config.yaml
experts_per_token: 6
moe_layers: [1, 3, 5, 7, 9, 11]
router_score: "softmax"
routed_scale: 1.0
train_tokens: 654400000
max_steps: 10100
dataset: "wikipedia_en"
Below are experts of layer 3 (counted from 0) of a mixture-of-experts language model. Rows are named router (the router's row for the expert), up (a neuron's input weights, with its number), down (a neuron's output weights, with its number) and show model dimensions 0-255. Each number is 128 + 32 x the weight over its row's rms, rounded and kept within 0 to 255. Numbers have three digits each.
Before each expert's rows: "mostly gets" lists some tokens that are sent to it at least half of the time. This comes from a sample of Wikipedia text that the model never trained on.

# expert 24
mostly gets: " b", " r", " District", " City", " station", " sub"
router:077144121122152125117134111118064081165058118084134178106116155156156141079119130134141143153155082128122129114141114127153131133081117123163108085090163111130074127130139134115119152149149134127167206113204097134134092123166116156174141078081124099149135137202147130118123114161128182095163206163124109066170060072156112176138092108182127160091176191146146124117133155196120166091141091172160087141178138137153166045129104165106168151072134136127142145115113124082085170107146110165181123135189209057141105184171093139157122153172086105153096078156125125122112101088150166148128122144137101118155142089138143128149125071109136094126146160131112126136127098082171072157050130142145178083150151124139110101126088076112138127186137082130135157126143076052119119147131091
up0:113181131124188166087121102194130121130151172111175118108113078143044107112183110116124119141102158141158076089107098100166102135099170079091125169126102081115153122084142130109053082148122143107156112122129149208135115043116102188151130116114095121082141087085162126070120132109141139139138130158097128159095146099147126151102138119156117144125217156105173110146139154175133057088088101120143147111124122168149142160129085106164158112150131101102145111134165096204174134157125162085157211157087111127094059147176074123092098139133140143099106157132114128163133078158093155118120108113131156113081181197128174107205138121068157113125098103089165101092089130135162124154151085125139132098133138117140128092158102080173067148161158095153108143116144136129098198128146039
down0:135108165058115141179085136191145126120115136112077098111126100098123071171161137125138105173142143116147157134061116100133096137114109111102151183100089144120167170059070107115070128148112176146179127105107166150155092128121115149163128131126143174100081090154135167081080135134096118072128175093161105126135153070094168153101104161196128163161100163100180140169165158170131182140128124190097147113130135140166152086072134145105051143140098112087147201111129162160155158091140141163110086127095175125126134102094127110135173168090100128121117117135189176134136085139165155070128153130172091155179131196139150091144176114158045122174092137144195128130175109129143178160121113084076150101169142133124143147163083122063135141168143072105122126129097142151084181126079154
up1:115127215157141097118091167122143103162104187101134160132095150170095141127126130154103115138137161069082212153129155080080099149136142126164109135103119116104135103130129138049147123139138110128148106114170151177119080094150109209091182139153156096109163114114124119120071093157037147153093116182116072118141158123112076132128111095098134127150115127120093081072156162168105100087133124119176170136133141137128083129104110127117120137104109131113168037104088085119153140128075121156153110140084110148107123166170101201098158128091164149174140164137130147094164118147140122083150147164070059152102156143192168097165100128140045131137142128060177116134127141142081119141064158128102144170121139115069086087163140114129108048119146065213154118136068127122103111144104112
down1:094175115085135104142071166184167077159115138128086152119147175142107075142100099094067123123124127096135161119113148155137161119119127109161116163115124188098178184104147086078141109153122152171169109181172093157173130128124168126143145144087196142160105104165068094056077192129108104109138123102135121132111096085165159148154112109128163109105100162152118118173203091151147158123207159179171146164103117141146111087097133103120123170100100129111140066169110127166125156061128123187116113147064134112185123143180050097136138170209078111127077139107145105093125110146116158105171126148159125119138156190106090138076147107149094169153170171129131132188113165154090113112078144122123108126219139166147103131138127115154111153174155072125164110143120162120079161152123081
up2:154067124134150101121128105058120193184113130082120115112128144124135124026099110093131085130130148104124115140161106157108111149124099135137095152125180115101157120175147129128096116112156103129142124095147146097153131103161156163076179095141190117137141183139120137091191099153101123051098163144132055145123063051179133169169098147144105170141156137107062072143108136160124152140135138106180149150146148108109093116098130145097163170064123121150174158113088119031151137134134107146102055105161148097131197164143197146165137255125171171109175128145135103127042107106130112119140129182120109165140134126188109111089108130099137125137141115109190148153153118120151122137084122123106140147109094134125112121108201128114077081124112129114106120145112108073057121170129145
down2:135138168132112139189103106100129129184115121035120090100109172162150162131138103058169148155125073077125080180123148120127123125102080154159122138126138117145086109109155075137108123138196132176126068120137191093093108073152116097086084111106179129212115140189082150104110177166134155138163127096071109157123180124224108159198160172113166131149111181126110103199045101090167172178133156132130163154119127174139124125124072132129139170144123153160148082149141098150141102136140141139131101126094174089134104167130074129121135126136128177120109130100122092149035152147160119114152164113118146089134146129094114153091183131166142160118129110078145093146161154163103140191143118130109046176108115106099185148102131102139106086161085157141097181125093134119159110123144120
up3:130096099104108128112093144105116157141126146133094151110173100160128105177113087134153102108109116178143249084097166106135099083129099127121112109126098132145129149130155090115060085109141190110117130201077121177113100200080135143129041128134178165050127109191141089150145191136155119123109125179179088071165132123124145110099094151160104137144104128109128155098159120106077101130178183101129134152105071147130187114094065153127138154179097102092091093104159119106080081135118133191130107161075159109192095110123130104144111112123128157184150146099108130139094121155151179134093110131120164128157087056070113155074186127112079089101177146112128146076038138118125131132107123139179127110107196141127115145091107105100147132152164142155126127191139130113178100150113119
down3:082134142090127152106135074163132135045116126181170133132104140186106170159098157160157140095190198140134175110160124155128153080189132152126160155096152128061195178107192023123107096140144162070111129150088145136177070148121154185165069180089156107080105110111117129139078141120138080112090143117113113103158099071138147158133100174145131131120103133141138150151154110069129130125122114171121110148132134072148170069131088127153142131123062144165130128146141111147100109101124145166119137122115117172167118141150079113155095111192137175142086052145118121135174119163127134116136151130082177190189082097087066129129130172099117104078143164087131167087151155172059115110185074174126141113127149119095128140114113123122146138150116185152122081156165159142094088114136090
up4:156108111151130136155156147131110046142149102095096141140135132138129125169135148143123112100132144137146088134146102104186049101151090144139106126112094087183072130107120137155087104131156125134148126077162120127139094143137141163096121142085120150167100114103108124134198099164143142153130132125151167157083165094173085129177132108106139122092130135119173237148134130184107076095122165114126109132143147099095059150115151151138126088141180131133080140140200090099071153077067176086161119141051100108111197090127137185154127140164125105162141115142138131093168099155129173000130147132174110105153132117185120137163121171090131059074138143125121126160131114087115115127126149099133090105112121124127111128140123123138111161086203203083179059143120086091084134167166110
down4:117143155159184137191134121170180084122125162112140082092123161147078083114115129116174158108118135182132114194144116101147111112180147084159108159106164121103159131129173098144128084141117151122157150129143200119161055137141121149126105154146170167163092100125138133138107182087122125169136151196117150145117153129102092105106117144161084126126103096153117136104132100148168210142160151129168155123169134112129134133126115124134130113181118088161096183150155135188116114137100176079112089123154084095121084140166077108148124099168099087182113168091068227041133113135152124186170204124099160156130147171152091121166100102151114120092161221114140156122137172056179084108141137057107183156116107079108078179141156125135092122093140158123163160156093177165105129134103137
up5:146085102150146140174145154059125097092136128108143159134141193143113170133095153147123167131139123084103159158095138101171159112119137122197141131106153109064041098100136077122143121141185128000121124137128199166136115151077124084125133191152133089105152192167140150154160152141117122129074153165113171117126122088139148143099135194148125141122100045138075132110097113173125119074137105043105128099097152173114168162083102132155126131156095152125118132119111133091110147131135128067144114152132105152136151185120105183116119093153181112146107135117115085150141102110175120167148171156097135152116134054153160103119085140114121058145154197090145094154128113148143121074098151115129114145094189105051144217132110097153180165116079121151125139149130101116153087118107107
down5:091216094103130107166062097138126140185171162160084134100131163129115149121137124106075138122117132090094122154139145119175153102087152149149135198108156162107147112064160141127114136133152146079066085178099112156166097147165091139128102102092134188163106112162103107108083194078125115127137142103173084167044090081149154161129118121110159149127050101126172120110129119108131146122174141152143155141066106159133139168107148108142103149143106156205118137151112128183129110146080076150081113108122123167156138130136132121130141092115152093103131074139177141110137088122181136059142135154090152091122155117131127186125150160182084112138152178121179111196077120118106065060101141119147157110159117149138126129059128131174164210222107091176178149128164136104111109146082143
up6:136132000094144156104105155130136080095125155128118125125173100117135108102135149101109138158138109133216163145085143132138172126116121123039128157119116094160153098092109108082132084125157183121193101140086150132092114079128123137113136125189119128129119079165121087129167130093128139164135111151120114137106116102127075100164095115133137176173093182077180082127160168131138126126120098201155122119133142130112114170099129104150128122113126101089184064119143090123146115138140152104156166153133174146108091129192110143160130121123161103113072142121124079185121071135045179118132125116108147105081135194104112098156127101135169076155079110008134147106130152126145083090127165122116150121081133118114151118158117060109128146117168128170092153054114118118083197087113056
down6:105122153137140129169121150116120134087131123108023162121134087138167077182119151196141100172128093127166095116078146129113128131056138073076166171092134139089176147113107161098135117177117161158160143113142148135142116111120117173187129149139162124111096088139124136130146080175104129062144128138157056099116105081093144144149147151150129124114113113121145149148157134150144179147163150232128085169058164143144149061159117106048104106158104098126140157108129182111108232089125134133136134116089146146147156148127122116125140173108128102126164120123137131142070132104107121056093137163115059174180121164134138132153117102090109124153104153141161133155167112114175120160124119154083147094183118119111103151222087127101041079164177110121139046121184157132103130101085138
up7:144087152129120136132110168133110127140097115083116101112138135175124130137146152105121158105091100101128175080105118131134084101217110139147174147081147144146088140171132136118092157105154100092110153098139110125153054129140080090099155131134052109155083166121155154139150160173155126185162129157123123118143231171112115170119128110126140192092072065079153105136150131129113152067163118128160125193138146049186216100165091156153174087167146125133166164150143116090159148129137118094132115125114159127138158145115130202125081144120132194156119139138096197130090110105122136142144109143181151129129136141178148157148112150083105139081151159163129184156122133170089113158094152183164101188135156175104077109172099184141138209084067141186167119088102161092175117144152130
down7:158128121132145104121129093174138070123101088117135064087109113146122156155140130101106134114149138126136148188222118147149128116148117129093089162130117166115137096126135142189154155132112166099137093175107122106177088112120149151111099117097163095160106147113084185177134191111164145159151183138090125160141213147103067108076101100114136194125066026097175084052181106136086178127112094099120158079162079107124121117118118079102091161163125127098206195166127110163107107032113135090115114103142114077066113083135053119087122101126150085122110145127140143061191128154105097146127102145089139130097174156129125137132173122139119122124127109186130127108133137150103164083107107108114175111168126109092119109183139082131178130100066107145150093146110149087146156148133142

# expert 25
mostly gets: "201", "202", "199", "197", "198", "195"
router:138112079152118106129144140165131157127099097118079082156169125104139118129100144146126151069150101109155225082181108095097091106147161092143157131086149129173085171086086167051159113136083143190107143110126087090108035119119046172135156110127125125107106147122177153137132200093145155157073156145154136144181089169104149098115167088115115071124112143171095126121131115190119155164119134160129060174082111132100100133195129093093114070206113063101118144143082056129193125095104109138114108079085158087168090157090125126140140119094132168111128141042118118099176091063134130162140120049107130176114151117186116126142081120162118164169093120119105157107156129107128107110076155120168143146117133124088154128125148100083109118148150128117107142116080140124124146104117124
up2:137135198124107144138142146123180170150121098168137148150184138127185115092205101118114147187072137183156105141075152161078167142112139129131157127126100119151143099162138080131126109128087146150136131115140145093121133130145116119121157132153094118099169104111138142103074137114098156154126117107120141129153121149139172090171077131118024120136134123126171135137157163182174078059097128160076128153117171104086163196113089132082118139131120105213173128070082084187255122152148104128073210083155156158082132205124151104100113094122158089124137119119179145123150068107113105127118137131118129106119128145142114132119114050139164137166096136062138137116117153178131169117117077162118144180116096176167118115169078123134072107179149101161101115089154138123108115145120077
down2:139227142181098159141122126069131116158119143155122046102169137130123203147115121153119091123151117057110139147186087139127168078119121112146158167139158097067073105082162123143129105109155109136187160144118155094096100187136114168113150113114148138094147136139108131093133102161099106151139085125125120132090091194084154166133149152142152116095145119146150127090154143105126143138129116130109136072076115152126155135133190131060081131199100112171133094167149195117065091164151114149148159216108103092130179191091102093148126101095103103190116155077167122205128136144112143163176157134072114134108134132111159107105083095116080087141158190104166093153102107057193097146109125164077140114149133173157093161105114135115121061139142117154179111081147124138153140099178109
up3:185129113121110094118087164081110212164134123124123142112125117077135068121057094070122125123096058090150079162135086137087135113109149118154153173170178140096139113184138078117143134168163177121097087124144144115138144105076120108070105145081113098115162131076159067103158092137132102146152141151137088123134114141125106132128071102086163127147154138133159103136048091132120171109119130097177125096122129113111157045095136098160141112115184120104121126115115101098105141099155165154127124094109129101127120172141160114106140161142040131105170110131071125143125125143127104172164084115205164140168054188139166149127055067150129137117131083170161185135130093126086185134100119156156137110153137141167170059105103150205195140137136154101167135162179119093160111205152156
down3:117100195109138122150110136085154195148126148175114104122120145180154081125147150127135114125086103115142108178108208057141138127111123120193174112139144145093130146107128115079118138150111146167071102170169178145177101104083086139076167153077122143158104181156143102124167088097100162132168207199176060146148144119128133158140106051172154108101122082154109130120031110154060130098107122123135156127102145142106173120076154123131143127130115152108110128122141115115058105201123145195160118096128134139164165160122156103191149140154051110124181150139154163164170094091117141089121087091140142132177153121089150181110094147111122095149130141148075096142129149088132156140103164139135120091137198112110142094044059143162129156113144160126114094119075102129084106119126174
up4:132092137125123168163163125112173134178155136162111084096131095098131143071110064093074125142108189121107132150182078118126081195104167122169160130143111130153153141117141112112063076091098131143194113126082142142149160130167116132166050066137073125207074142093124165091171097129191132152115160093135088107109112152137119115130110112104130107081104113155137119152134102096189118154137096094157141145148120121139097119156127172114146099075138132141142101145153130100124153101174155096158101122139155146091102130141119147101132150117180123107082109109137108168119117255198164149144147116134134098178089125168166154133123090130129045056129148119131147126102106129135128143117104135123131128150145083147025129125061119149127255094152100080109194125130136156112149128136158
down4:101168093076150104147109155109092110158111132129103132119073038165102151130137158119137174133069169060094108113092119133162165164111182171158107129097047090178161117132128077148125098123084137177087073055127168152170131118127113153122099168116098069150065142106156106160154100113107145152114170108144113165147104137111099117148110127179176142114115112149152124141125142173131080108156096111077148187107106153127122184145132105092110103114109162115126164126130128128149118103212147118145140151124118113116188147107083142161191131168096083049154135133134139154158106123119152107204110099124067168166147117209178107086132118169142112165095103122097121141105120153092091155093089096106141130131184138131102109081128104091175139170135081020167146111139091131075196133143168
up5:098100158168131138138085137132140121147190117160122108191121209124126116120124188109084171171167125154168095128123152126139164109160120147142099111107106158162083128145112100118126085077149110172128106129128067066094121164136128151114146136108211108120127099108142091176172123080110164164107130152124200143113196131117088115138134200134106119135127214154129135135136123129079096055107139138054092123129087101086071219167126117126096139137117083104128121166124146128148139158109088151156138157113084105131192116109125126224080160067163116105139128116084103128143167132126159123134109124118120147066142036136157150154110129150181115138106126115145073135097144125152079122167142192150131142064160143115126158117126140102111138150031045178131122126088106097059141112094118
down5:157157142118097144146091172059117141195168173119082098105172136057196145110070098146131111090188140095137108176179164100153131113103136144099087161127153135100146164138148152156091090102133174161174171121123150123108090155135073173081129098119153141143133120096127113116112081108146150145144151162148167078107192172047152194142076132143095142077030176152122097089116146094116146101146166140121191175080100143101148097158175155097153165165116085167113128158187210106127071131162134173149112119148144100109120066136145089165140116139156129122079134106097129171117145112095127115130170122069137104108108108156096110122064123101132111116147169120159143102106135125137108121156114156073141176099204125153139123135121123125079213101113162093136136106118175127083137063148112
up6:115085115131081180128107136190069111101133128132132160141141014112150121089167139150088172144152114107153110108113095115114183147108127161000162116078149107157119139079102146118110110160120113116181101132166126095150143154182147151097124116115088167162180153187140162141084130102130115139147142107125140119154141130209109118141086132154132091142114133137133182146176054177150045119166101102115054156152130120143127137110125071132142075140130086084123092149104141138111203110138168113138131137147122127113116148127152097117171125169101071111048114127173091112104114137144123141137109119176178162140152199091112149049132089104116143182106122085108228110130081127105134124129087147141073133135178108179092126148135157148170195135092119121103119106169139160121108140152087
down6:110162110122154155120136132147097173130123144169053101103133173091140113067077145122116123083111164113124149102145088094094147102158137165118071170127109118092099154150082100109088103126125179133172186177161140033175160152142114133066122177170140166141109089116087124091124149169151088154166138126190153210170076146084147120132204158179143120183060191145077124060146060167167142127084148106174128110107115066129157126137144133093090142122107138142109140106169128122134152080154095123160125185076111120132146153108168140151136106149137082118122082105110123153075116117132136124124119084149155139144146154144134110190133103176112164115125120084096090180083102079117094110135138138123170109102169103130133135171147110094104140081173129074178063042102128098135108087168148
up7:092130177149089114108103089049166159136174134085119104187169180114155171125189113127115151098096088142121128185120111131096137007098158109192160144134096144086083108185102109131131119123122108166111127121133119093174119134110141064121125177100148146129117126139160144148152088075118147165131156166116157144105100099117144112112111017124147169104176060166105134164030164111149143071149184127063139146121132121128138196142118202171148122142113133175079102107127108191131083150155064164105181136117102132109135163123125117098132137133144139104189093105112085132156120137158118104166120154120158129136133097098105138156113100156094144136123111141198126114096106108137161165126166074140178155095130097059089064096105105084124119110141169108136099126097155077137119183119155
down7:184178142162140138167118125078120121130108143147084085087131115122151113108091070152123066106121110111144174099164136142116116052135135124125137110132167074122098112081115151136171146110118122127131127113098072148052102167093083088114167144166126139177133107083186123094095110095109166168149105086120164119116098168108129138164132138137144084090160167144098066111090134117123171155118130138134148144099120138155172140150109142098130105134040154175127150168146143193130069106112113170119189175175119056110137183074083033092122086091108176138173148079086159131165156144157195118155121128070064166111163132103062117127125130135080150113173172161168157118142109097170119101117142114106143062133173136060122111129113109052094117108118118105087150096086137155173152094078111
up8:102086169175149140139110159225105112098160094090129139228110103100137166161130134161100022135150124203104121158096097148157127175139098142089149070097131152146119140168109045085089154150126112163102055174174104102126138148127145157132140130099113145119131137133101076190146134130126158110106158104139103170113126126132077165132079113105141110133144134154160108117165116123145044102108147188098103141123028122123040169132137125173103089107077089124032104162114159142145141088124149044163081070092064117124102126132189110167152111085135106087086120124085090111121151138188163164159089110149146142140128145134118124146140116112156156183119090174128150132199133115096114113162154098128109130084105131137136135101138147127116134131085131114136145104153134119112084133122150
down8:135152162101132135116068158112096173169191144139071110076166114099087145080097163113132137065160159104126121142176137107158153104100117141078052134125129133067144169141070117141111120141131129136107156125116132074092107156200073097109081132123148125135136109110132102111176140178105161148103168174168175179161128159115115144134117156163142112152053194149090079040117140151095133117113166129165153201070105097143159128165148133129144144142073129117099139178140140140177103117138131111123111127154128138120069121109169066143138079170189109091105070095116127126099138116125109152117145088089156124092164149119086089163125150191113176165153108131160149128151095089126114132134161158048162074085153181125113169139184101040115162125092179052120104139101144105133120067106116
up9:241120151125086105154104151122129080140142109095131150117111152125123152130114138109111105180144100117160073127128190182158162169161089110114096111128089207086081114122115102123140125084137104113104143141088111105112125152101123153133168108150145069092070135117131124118183133139126060122121149168102091122123153143138153114162163129130083095147140139115161114156178157086101169070121166127143117117159126090129114093160083097072115176118154131095133167157157147134131099109106172145138115153094103100069134171119099175133075105123086134159163112136112187108107115128051126130045167129140121084000078086135134152163141137106128139054137156122097108136105095114140073151155099163158172137123158135131121164087077150176117127133075086133187120102229136161119145113136126
down9:084103102121155130144123141123119132176153164174059182151183190164143123113132091100122077111121104093166121149097117187142122075143106105115138169086129118112104155162115060196097161166118059168157150151120129058146024104167205100141100157153106117123163118104117106078060115110124134136136147132134120119144161132157153118138100143151085170103107205135111076105155153111212176146156119109146171114115156138106119071134097112115153146116111155121127105112145105148179106096120056142109086083122170068133123141173097121151114082132122141093093085118103112087078125102115167135091109126080215152135161132130123109124152135103135179133109163107124200135091139179144133161157105103086149196142143101104140105171155201074106176121136065109147117158136137089080141169172112

# expert 16
mostly gets: ".\n\n", "\n\n", "===", "==\n", " |\n\n", "=="
router:174167146080172100139076164151112137164140118101099124112118084214057152095133147066060137073063128171128153109092149152113146108145188192115133101089130165120141119130065106165137129110127079117172144166122133178135175111156117139101142167175124127168166082121115137182142108102115163133082108160187133142087189131180158124132135115116167136114103123131094123106138153104060114141134123124170100232117102092151129126090094115176129123120136143109122150128112121045143123158146085156103093075117103155137133189186166108177163127124175098124103081182126110120147141127125152106137078109101145108238146158115153162092132095159088138103077137157124174174126127155182102129119130094079122147107111114128085168120196126103163160179117120191106098199142109118146159154143109
up1:125120136113175103128125085127150090176110149136116122114150123136177082134100146100150197108122116127114144172116107130133211139115143114153111123142140118164113211143133109125142112121126030102172136098113125130079119033143107128098107101124159095151146112170122084099148114135162102156137105147129160148118105167124131127164176099165179150137122142114092130137100178080097115119098169119137179104150132121115082117102134123078163109114148092121134140105098113061010122103146122146106056118178107100172114162146142127174118166134124138000115108119131138166156071152164209177168022175123113153116139092072120097114136180145139097129137132121105140130111096128125134089109074085134083177140151139111123119137145109133087141084121121128156160104141113163145115160129096
down1:165183098090103122089150122088090157130122090051102123086103064147103165095165206150166115208094130094074132157165107127099158121142105129115106103048165089162186109120170086116108130082116125083110121149154155088085100117134124112094144119129176132117171079152122092105119083127141183127124149081138163161088139098084125127131119134135179139162160132134134155184138175091063130105106145154120216143109141156060137120134173205136116135104068142127138114051172107123155144117142116107129074110125109115154162123150137143152126136136122110191215118134127145104109090097149162070117098111172197142098099046173175104137120145145076110119137119093118117081148131186140168116144121161121172071066159156124140111162111069126131085178140097096109111149108126157118135178125124
up2:101111123110133163128146130000089116027101114144119169124127145144143117106070164123155221126142092119105120192069145131118181092126122165178131152131154141126073135171112069143133143156111095123122064072102127090135144128115121116128111124175140098156108094129121100106088190120129124117118175171119123046142121101117146152102147094161074114111049140114127116099095142141136128121152096171117170138125078096154141129136122103090133132070112090130178145157107105130162099180157128104110145110088046105138125144151128114109176142079081175103083135126168095112132090129165097093108129131135136119108087127120183149255142140134110171120135109122119095107167153156157136137072089127133130141169185130147171160112125126100142139157163164123112101147135072148101124089142120
down2:117109112093120169124147093139163130173128095160067133031076111147121157118102160102103154163160205138117144141138138113099137070121080108181138167121175121129175108139124122088086101149129081079157127144161107089138126073075112151091084097165132103138181093186088087095044102162112094185171135145160094087122119107124115129124134128078138146119068143170079182135120152129119101045113151124130167115140132186118142129142150117126105078117165131158143152116070052108152163117186141142143074030041137111134061147131160140132098113164125189148144139149160154163110107115145164110114099090127172159109139147108108193147156131074104119104141075132057100129163118173144084153050111149111116137110165106116114162095157148099127155157113108100123121099136128166132174115132086
up3:120110160122097168120103101059158149143133133081119129125118136103159126124119120147114130133100083146115175136163188074153126095158045120147115166098122120105075156063130142161144163122124125101092156099122141234140131119106070077125090110131160092109116070177156124151102087126168115088098135109104160118139137137162100127143061065142125130091129136167140109156105115163127135151132110098132138127136146153107091124165104095131141107184179083098095144128139127149141132148147150183141103147100156115158106121140122149164035147186110116109114158132167107088179066092114149116116104154142124135109116068134122155099116129092182147174137195112161133090117141104112141126119104124105107125165127049151000123109128129144112158134153150097108120136084095129137117184146112
down3:122101072166127156127180119136161150144141068123101102092146075112170070094129083102077153128096177142095127071136147143072114170144172157189106163089213174076120078123122120154162161098162134145098133173099164172105110112139200129147099195117140163131063097159181144145121127112070137063120100095146124099197173113145193115091090128111115102109124208147137111080082124125093096133109088095099179135090107128184122082129133149152160190161130146128157146123143155123115093115101124117089177138144145192153136147099115193124123117112154138143134124095160095078079152084151136129147144140151129147140110092093118095099132157113184191146137139124111180117174065051097120173123141145102147157145099149178092090139137145161100161077141117142084155173071110094125105168135129
up4:156132141146184118111152118111153102064129169063160131132128157150124152181101098093163129091117116134123107107124101088107139101142148091172073141130111143098084126141134133122106118086167093147121118113118113075172127139169139109088146135077075142156177132138116120136161133133096133161079113165143122124070128123131119071174132120106111147170100117115081110167157141135129100167094103109141120136153148192190171114157049125117145157104071133093128108135139152118140224113075112147144100137122126214115137139133188128133190097086113109130178163103000146075124122153140137128117137143149144074120161154068112134127110126132156137079125137109123108133166131143132126073134179138083109146125135151116177115227089132140241111084183164150140164136107152146104010131109138
down4:162152109128144069106190189131140157093209111111103095141143090183140097150112108095145124180165107075144108129098120062112168157103152184107139122131165179189153130151127082147142156136121157150151182149127108116123110110095135148168128157181074103184195104099145136118148094122128167066125099086156130139107142145137113132189167149095174144138198151113107103151107176163128157170149075147108131138124148143101177156087145187102115147093165125119144122119154168050203136127080134118147118178117139121157164185128065176132092176181122117165124109155108146131117123076118104169083100073132135103142137119075127152109127088156110181123085219167143144173156150123101169089144134128127165182083086128088199133137076102121165168117130118105154094142152099065124134098096077
up5:131131105075115110095143108144157108141137123033162129142126118145127128101130109119106096074099120123124101154146121110074118156172101106150120126083173147050103126110126110134079103066113115161114123107155153149137255120174109120103104087131074146158168137118102146071172153139107130119056120125146144142103125090116138071092142153099138111141152113152131145148155108140105093133110146107131147134124132131146108131150141126149098171112148140106100089121129138118106090091159119143152131097104142140118133142111195120159146169115151135129162144131105120141094117101185109150157151109112145126105132084053119000142089117164116164091142097125120130132127081143150139132199123159147170081146122181130116112174149138144140142133169112102109151128130134180125107171047153
down5:159149081152129086083188184095125090096139089116113140140101077169103090172102136075137125156154157089111122126093117082107160125105105137081106123157166153151116128111188097086179115205125190131167162184110121143121090086131128146139155138145075095124189124123178126142126135178116118056110085075116106107151118129188141109189149116124171153145192131101123133192066112125152145115118077156120152103108143171056143142053127143101080125120177119114189150116170170105145136133084107133150147157118162171141139142152129201141129164147166135146122114176144184145102153099128141127046124153154145109178116170089104135137133118148158128110068182143124124169209171116055169136162135132139128136080085142071182128143081131169172092089128126091101092115136100126101154061110108
up6:114166149084123147119078173133102117213156055136117197117129103053165087165164190110186202143143153124191147138101180146155148135174104186126157178142163112207126174113108113168127140119120078065093115076080145130133143160108142123118125117173164175159105180139123111128084152120167142133112197122130110129112121153164117158095125092137135092144171154091121117111114110142125128106083072079186118138196136083129054139151161130118156099127118135127141035109067136160172163160085115124140123108143097129143159116164155094185107069117128117126080114134136127109127170157137168145091150133092146097115165132145169166161145117162125153146112156148100093125125106167154133128192182169147140096121169159116156114056108160141121104106033120091071174132138134138136141107169127
down6:111108091118141156136168143104127172182117093087077181082113089155106085118143142091111141146151168103136119135145081107121169060117120102150075100127102085118095127129094115125144107127112123130140098177158110102108146145148123152145158070132152151114145079194077101123127112120084133165164157149164148187143091093185107150099125103120142137088059070068105167176102073158126116081101110086092130101157118126173134084139124165126134111087105173140136117134076095128166145122152110101141095023092167122160083112158201145143166212152094136110142118119111097152065186098154161159117114156138126114155146125161138068112163145046119148096092061102067090138077099140147126166121057155114146088143172136116136140077117164060135068147088166089109104110116144129161139194135150
up7:078158112092154131149097157111116136178132117146131156084108111097154129132141136084167183152131155121237141110083099160125129097076143161143120157111163080118126118124109117153130163103141084212104118084127123041127137126100107054098065130163127187172080164153122104092139163118192132059099205151080114112159109090148112144086106070084135122150130125067142093163091136128098140120115120122137086109159142093118103169176201107098131100118117105130156117147021172129124156167094154154111151121108129108092136133186147112170072124146137114108091156136128098161156122137130100215107140174127102120134133167108116129084135174168099133160117162118089137136132128143149107121118159120149061115169143190090168089060088150143123170100073121143066179152071151128126104132120170
down7:107103041138105174130129118100135152172143119073102143072135083169110116098110125104117141144163185106128160141159076139085154087116137082138102083127130094091133162114141134145126094140112137119139130163175088111132120155139145127114171102169107129158162098158112105108136083146085145151188145118150115133157136077159126128142125160098144174151068068103134170175141073166115127048083103101098137136143142150177135141105164209156122101058097197144141137115086140093144130143135078156139134035111190127147088140173142159156163128154091128093200129132143133122080161094138173125145111139140129100100095113168101138073124130033120112103117058085123131135076085187155095148122086189097180087112157119112113125082143103096066109180089184106127067080110155157133177110117095
up8:116139174191133096136081124117100158099157157151143122152136092117142098124145137160135112142162145126157087135121119161144103141160127158095108098163115164127137089109129132106149145159144149109100148146102135075138132155142159151089144134111110143115106112145112140122143131137147131116179148151139135130164115156162136122143163104199165119081169105115161108233069119105121195141182149127134140113123126054000151155075150096125074067140116147111103122178142143116114144109111149122125162181169125176132143126104101114109152104132100142157099163201177124121131140168094123147151109100080140156139130162157147144085060110099123094145082129131091129152105150079127092155136179110157117123118117128101119086108135117076169121135130155112120077133143127103080124105162090
down8:136177152116129106119113191078146090146140122133134163146179144141100122058110143140058085121070220186154170096121169093134131114155140120102167120160116142152129177165138130127105152078134099168113107100153110094186119128127154109112123205151158168126163097195151110093172063132100140184118144176106122129155159147053158129086165085130120157114133121120097110139173107115148118110123117143179132136086103171218136095158118158126139169150104176124102094127127103100130078144153101166084081080143103140115080130126109096122167107092133116127128087122118182100125151084111105117167166138134155146135156203155098095101162127132117168138122158080098176179115129086186058125097157048132116149082150097089143077126164157121165094146139072152221163190171126151094127121125139